From a checkpoint of a small mixture-of-experts model trained on Wikipedia.
Size: vocabulary 8192, 189M parameters.
Training: a variant of SOAP for the experts, 1266M tokens, 9659 steps.
Below are experts of layer 4 (counted from 0) of a mixture-of-experts language model. Rows are named router (the router's row for the expert), gate (a neuron's input weights, with its number), up (a neuron's input weights, with its number) and show model dimensions 448-511. Each number is 500 + 25 x the weight over its row's rms, rounded and kept within 0 to 999. Numbers have three digits each.
After each expert's rows: "gets" lists some tokens that make up at least twice as much of what it gets as of all text. This comes from a sample of Wikipedia text that the model never trained on. Tokens count by the router's weight.

# expert 25
router:501473507489426460515498505499499517470489487494496529519487453521485526515516507531549510482497524515531515523503503491530524493481453513527515497459482491492481550541523513516516511544495510
gate0:470461461535505495489472511510506493519540488478508472503519506492496500504545496509491501529502498479522505502509487467467473469507460513517525539513514490520540555515473482505503542461522490
up0:486505477489530500521571466527489523499518525502482464493496497516507492541507502486509493551495477491453489485463517527557471540477540502487502483524491485525526481483494540540480524473520485
gate1:544506475491477487490496455471462526468517427477480500500536497475483504486487472502512498481512494522517505484487476513487476531489515500513509464479528522524471490525497526498502470517471510
up1:480522506537521519475492510523529510538541475476518561456484497474538482492525536540472487517476473532458488516522557484503572491496481522527515494518445466485520540480517517547539499460484487
gate2:519527454492483491469526510501512520506511465471477501504505451485483511530463496532504524527489508504496446483483485461502486533498521533520519484520513472479489528499492464506506514530482480
up2:482470493573495517510480522537517546492455456500514461502512534494495481530496487498510455490484515500496542497502504505468545495521481493485499510523505464544496504468507481508568520507477519
gate3:484487510479467488446501536508504489502521501440451485505504492495476453529542473463479502488503512536480547515463473487501467494538448516483525489507520501520464491466475513520516469491527531
up3:503470501495511550515521479502473544511484518530504523500462500459460506514510497492500484526518540459461498535498511393527468511493477504493468480506542547503471469495483480503503510525477472
gate4:512480553520472501454502502453507537492518525471497511520513506491449516476532506511532510522516544443497513456520505490476494501495507481521518478472496511487522523499476509494546516493489472
up4:503498503508469531463494572490491475490513490513496475513467497486532524529512502492496514485502496547511525535482474510468478511551529495507519489520511466550549498487491477529528475486539519
gate5:488500526463468517437526458466452484503491501490478517498540527496464464520517486507489478518521531492538475476514524502481516495509500497478500536485549555497471489514492500497527498467464506
up5:485487493522491489472494493506512496490535461526475506479495498514479509488520486525514520522538542510492509536465507532519505561510421495454496429513472478467470485519512516491513507510515474
gate6:474494520553451534489473455490515496435500505460483486524499493456519453477480496495514519479466463473479467521488477493512474462536519506491552501480489507525512564496493501491465450563471499
up6:556500477442523512509524531502533515502488483476505495529490489520479518570502508496519438532488523498492516514479484513481496435462503486552520518520449487461503503493511488477466540476499531
gets: "-", "\n", " ", ")\n", ":", "19"

# expert 53
router:494476476506520487517496497522506506494489516486548495471523505488505541491541522504517523504507539456554518492444516530473465530514521491529504475515534465495479551492529524458518501538501473
gate0:478487496507525474475437544503484484461545528510493543515509476482529484542499510481512502522510518466519511474507482513498490515473503551472484559441502499540473471456490510454543489493512496
up0:523484502436487484502507494519528505473495486511502522501501472532509520467470531524502506505520535501515477499492480512525477491455543539556529481466500507459532446464482491526520526478505497
gate1:515492477487499476463494523505508477473506456543534460521496489476470515517531480467532494495504502483474520479499492526494543469511492520476473507529498499514525538489478488498455468503508518
up1:479505457527467503493499458518535531503506490424506512513483516495531473562454501490492509479534507465541503499512503519515501525452508495496481503499523490493482492489475519531501512486508476
gate2:476515464519512509531523499496458490481543490533499504524487517497479499493502498488467437513501436511501534487524488537488465481480474550466508522510545511495501487477500507511460513498484497
up2:517484491505470502492547486535542495503509459474478458525525475472490501521456466491442509499486507497472529506505499499516515446508526504513546502518511481517491480508498498514556492478553490
gate3:497478481480470574488513506466468530458490464467499507528515489479472503543480443485478490486445512477514489518506481563493529448494497500528508495487534454533497544514500458466512547497504493
up3:505480493489498532517477554492540483522516504523505470510485505497502527484521552497503507503496484522563511493502521508470496483453499533524497490496489497478515478539489527500456511521487513
gate4:490478564537485507508472497478523548486452502489521528501489487496484447497498507522512521474494509496521475482460527521465493488512499526480508473466526531493550496506422484476554517483457524
up4:452526481500507472526471488507520497475500508496471525526522509515494523502485491497511556482467515491482480470517506458486536471522529523514486475513430485489472496549500515494469494527491474
gate5:483498516488501547508473498520487568481507493506467465566478489542467496479565525495534482446493472507492509490503485491467488502502485501490480477489524530527495518529531510491486525530509533
up5:516550470457492551540536521507516512475498500517504475512468530488482505473485537494487470491488520528430444454487520521496503509474517458494492460494527496533524541483490482547436452483508491
gate6:502481494484503492522493501540479494470472532508483483457514502537490516533488515534499476493498512507499491472483444552498537532535528498534500516527484517555467538511507514498505493517509472
up6:476525515491443505465483515482472512546508512482533509480502475498497502466564494472455491523533495555533501494469550533466524493527498489555477501525517489511536512478509508457487494494485479
gets: ":", "1", " ", "0", "2", "3"

# expert 18
router:489455503498551470503520510535496496493480504480540449541515483537496488511521470505504526470523510516518504495503503522509529517537498498503554547471500502467476499470518490486500511551520505
gate0:505551527536498503447513488509497482485512514517537486462479498492473515513504527483461513473523583493482499528502475484567515493489478543478488572536498478501473513513511503482486516489492497
up0:465502487489509469492549459480470517528521532476502499445488524524479478479526528467512488504535500527531485518464498483470531470498504484518538515456512490460451500433502484455480525509524460
gate1:534509495447504523477555487490517549507467522501497546472514542510481515482498522496496438455497474504494509529480498485451477521492489498487497474512474497472449524485505482480496502520524503
up1:461490455468483526496514458517490518531487505530451485486475486507535478534504461516537480498515505474504510499543484516500482452516515470460549482520514463534502515483510510470466497484484484
gate2:458498531502489526479487495537496561467503483485476500481506457523513462499516487522484481486505517495543439478481502505521524535490424496527501520490491524522499532506507493492511508462492507
up2:492509480494469491512483513474524448499523479517486471475496493459503477507514515510470453480518560529495481500509492485512481544490500518511495494520442498471550538508491464499467497476518510
gate3:469486515498485459532516486512503537493519485491493487496481543520496511475488516501485524504509515515453476492499514514487516497477483477484508525495530492482517525488495490496514470515476527
up3:511492483490488464508491483501476508485493492493517487456555558535482444484476550515503493530556476474493490468521487492506514462492524512538530484545527508477499467521468481526452498490515576
gate4:522538491471527447494489498511545545498500447598467516530513477479512516478518531540460491468486454466510466496486531489447488503519507481500564469500484485496508503453504557456487500484445500
up4:515519490548515537510493509478544543484441501503546498504516513491470481458455536533518515531478479510476456484463504518486520467481518527528494481493516460528476470452495440511532534510542515
gate5:511448495498537486505533464526486476526496540466517506503477491506501485487503496517494496515472451464471544428525528530502492496522482526499479529484481506501537497560478468482478470521531518
up5:479487482490468531492503480453521495501487478502499479506456480441503459496512485514529497529499517542520477515525523536480472491496498512485509504508452534553494464502563471518543497552502497
gate6:491500465489501519453496495476548454495466534453544484504532522506497487497519497504486512504508512490505505473513453492487522483486504471447504508531507455537446507473521518475510495505521485
up6:526484456471525511492498527488506476526482536500522518500484524498514536506524509510497515564501492537501486572491554490500512494460514460450507467482506531496497446494495499479508474485471509
gets: "\n", "-", "|", " |\n", ")\n", ".\n"

# expert 27
router:514486496490535507512454517521512471455501505454528510518484509521479523507501508475478524497490493488531542470466486544489490558499504511542496538475483524498505548488501504523491516511485498
gate0:500484527525503496488489532487471471462513497489520466575547474474508477476499508515513502491492536549501525560462485513475530508499501488518459512520511479489485478497527534507545503491519551
up0:508486464461501537485494500475544537556524522536532474471477530514521479460487469510434497482531486479496508484500524511491506537493516470506478460482481482492522512486548514494513503494522500
gate1:540526489523504509512525496480537536513445456519481486546502484502483475480516445511544538486493531479530507509477473466500525520527491455489464517503501503490532526504507513492525485506497521
up1:543488529511480496547470468469475496477517499489476552463490514464480518534436507490515521468533498505458493522532476505494480490488458529534496562513466498525544486489534509511515500507501491
gate2:519482495527508488485507485480449532452502559498470495522470497493472513501445486488493505517513489484490532514454483482485509473524481483516497484547513511495456533510495516475479552498467521
up2:482502509547548498485528517483482490497494569509514522513500518514505492511466535486535479520546506475503492506511526485496503515552501499507494454523497517505498543535491495498478539483460509
gate3:505510493531483488520517465487510470499527449484483511522562508480475501522484488478478490533517453526497533507458474487520510512468512522546499495510493566470464495512485473592515497499504512
up3:493475487522496485462481529524502457530457506468520477529510472470517439468497521402464514498513483501487467497470504505497510516465489523510498494493506439496493480493445491490461493488543486
gate4:482491521490522492497533513495447484494475513482458467527480476526481531486554527480555500489471526479523497499468454505493505490483473494535583515513430468507490562559517520495470517474471508
up4:490498514476512489492502491529506539556510512511478509525562474441503539481454477502467524492486504540474504486504513520512490517494514502487495528461459503525515494510472503473490493503479497
gate5:519491465482477487480511515508535521514539449522467510490520516490470468485487497492529525562491513513473489519514492484480521505515471483487453504477453490513475463475468472499523480477519505
up5:467517492528521565513484512521546520515487485541483474527505548464490492468501493510513483503533483515479534472514531469462493489531467535495518464523498460504505517537467489439502494513528494
gate6:488471517532535527545514500521490497464505506457542488506502507490509441497516513500486507519520525505433521532508472507500483539470503481494503503505501500514495487528508498519515556489501512
up6:519462483516501524495547488519522504551506496535442499514507495497474466499496474451461507481540489464513483456486530505504485514529474484499519478465491508481455474497545503493522454522527488
gets: " and", " the", ",", " or", "-", ";"

# expert 8
router:501483496483496472500516483491446489516497514499528516533493544504537497530507509512475496471470525523506497510481522482517497463517447495518530501477512578524491511488520546542479525553515486
gate0:493499488494511494499494533506494559500512542461540445517522526490465494453519483524514500461502502488510520497537535495508502500482460503535462505441489512538534502482510482479504469500534492
up0:512498509529498497515499497454515464508447528485507543503459456513504490482512512519484495504524498475508465523526485476525507484537509490509449453519543496517509493484498485474504449548493508
gate1:532523523523517505526537477513498511527484558474462495489491503533508468555494498482478508493476512487475470497493465542482535491502498495515502522499447524493504505474507509463522488480543472
up1:492488518490570528510501496507503501504454529517483462504515509482513531524525494498499503541476518522506498494511533510485496499494476537482545508464478514514497493517509485534451472497455506
gate2:525494496476501491504510490530516494537500549506474503491483529518497503490524492519465488491454497502513482494487534514509534514507489533499480461551466505510474498496493534499509496518533534
up2:513493489510515461465505467531466499480507430507498519497531499482542495465518469502478470487503466532511480526502515524479539505475509479539512493492481486475485501504514483491457493480494460
gate3:543500480517495483507474505472493487523498526517499501471486500459515548495517520507476518515507524477465477496482480466496476480506502479492485516500498503518457508495492486498503515527512508
up3:537513482484482504487475510526505459469535503517519506473448522512500513461464456495480506471477492526501514490496476470435470515517495522473473483507508500487540475509485514485499495501537522
gate4:519476509499499472477501502459488508513515478488483515520544471496524470475505451476500453506467532510502496501511509554481516494452475534513473522485508522534557546534524459469484488526488522
up4:486486510492500494463480491545476508538475494518501487482537472478528529517477504480523484517496489516542489494514525502512499488475436535502532541480495504491506472452504502497473518515486444
gate5:482480450503513451489560513488491521522495520534515514515479513529528523546535492505504502481517499514507457504492502457494496486483485446498480505540514500445536503525472524511480486514539477
up5:498491473451452500551492491536498509486513475482488472512488460474509484504511528505510484463509515469503485528464495523499508530514462473491554487473459508499531508514483509562527481465535538
gate6:498522501523495475511499534473504527508483507508515504473490480469499503553477484524463510430474523508546513508550512472509515509534517522521473482500500524464515485484530566473480539502478530
up6:466503556495476520532442507470507510513517495522502439534505461499480455496484457509466518561460520505510551515523497494516522474491508574550490481512458499511480471507520499513477494526483507
gets: "it", "1", "0", "et", "2", "3"

# expert 32
router:531525506480522496518484513530489522489482518514530489548510496513490503482506540441520542519470528523542526503504476520509500539511493519516496535494485520539505509517495520502500498537476540
gate0:511499502510493538472467481480510501449484526468539480509524483492487499500507519555479502493473501499490523479480504504484488494519474489511519479526495459475523506528493487486497484491473502
up0:447500495498520479523527546494505495502523520477470541471481525495488523513538468535510514459490515471522509519483503472465514498501540518497513481507494566493483530505518511457456504502467523
gate1:497504504437545480524541509546536483503495510523523472575503503472550542483477526486475506489501486472475529504478475525495502515453502469512476494487490510473511487486474489498568499485496523
up1:540487511494494462465545502477474479490517524499519526480544497504533481463525522504469487483503490536477481529515469504520493484443501507501496460460501481488484503509479487482471504513543514
gate2:499504527496555479545497478493499517485466499464519495466505503500477459501534509505486507549491505516483549531454454520517533493504521489503499531469488492479504467481475503476505497499537493
up2:533545521491518470577477465497509448527494525488487517520522485509519482522503517514527466518519514509482541486460435486474492500505494498482526490482496497512502528499515470485530474582491504
gate3:503505502495564491480478485490497510478521484518514556498486499507474492500512498500510564487550493467539469495483507493471514486462481483439451518518508508506520491571466481513548521513496508
up3:529505525530479455534501489476476481506515513527485504512522523516545518511494502497496515498525477460438505515507513480502482481492467518508506499482466466490487536498491508509545487502508475
gate4:465499434479496480494530469546485543516491476533522465532529530513507491470517502462518526550511446542493465501530477505508485548495536487478490518516480475494541503525533489446483513512489494
up4:538518469485491531507476467537484494464466546504486503512531476497538499502543518474492458505482485554498482507476493529464494468492479499485487489493507499483491492498469511455506521429498496
gate5:498520506508536451492481495490477499491445512569505517551526515496515439521521497490482539517489499488497468498503429494510469448452528482472491500505495493484501509504505495482488488556476509
up5:517522538506501486471477546464519491525501506496497507460504501537469516532465543504474505483519479503515513477509489502523516472484513488492495541479515553494521513528478520524489492483522506
gate6:474492475467462518479459528474469512506539487489494493514509544514500524524532509536521541535495464504486507490477514485460511513449519528534428508487423510453484465491478520499538493513500426
up6:510519494513499506504510531537502539477459548459469512506489467450521472491496517533511524489467567514453515517490510507538491453466461506481499517485526481478534505472489464491469494511493523
gets: " and", " to", "r", " or", " &", " M"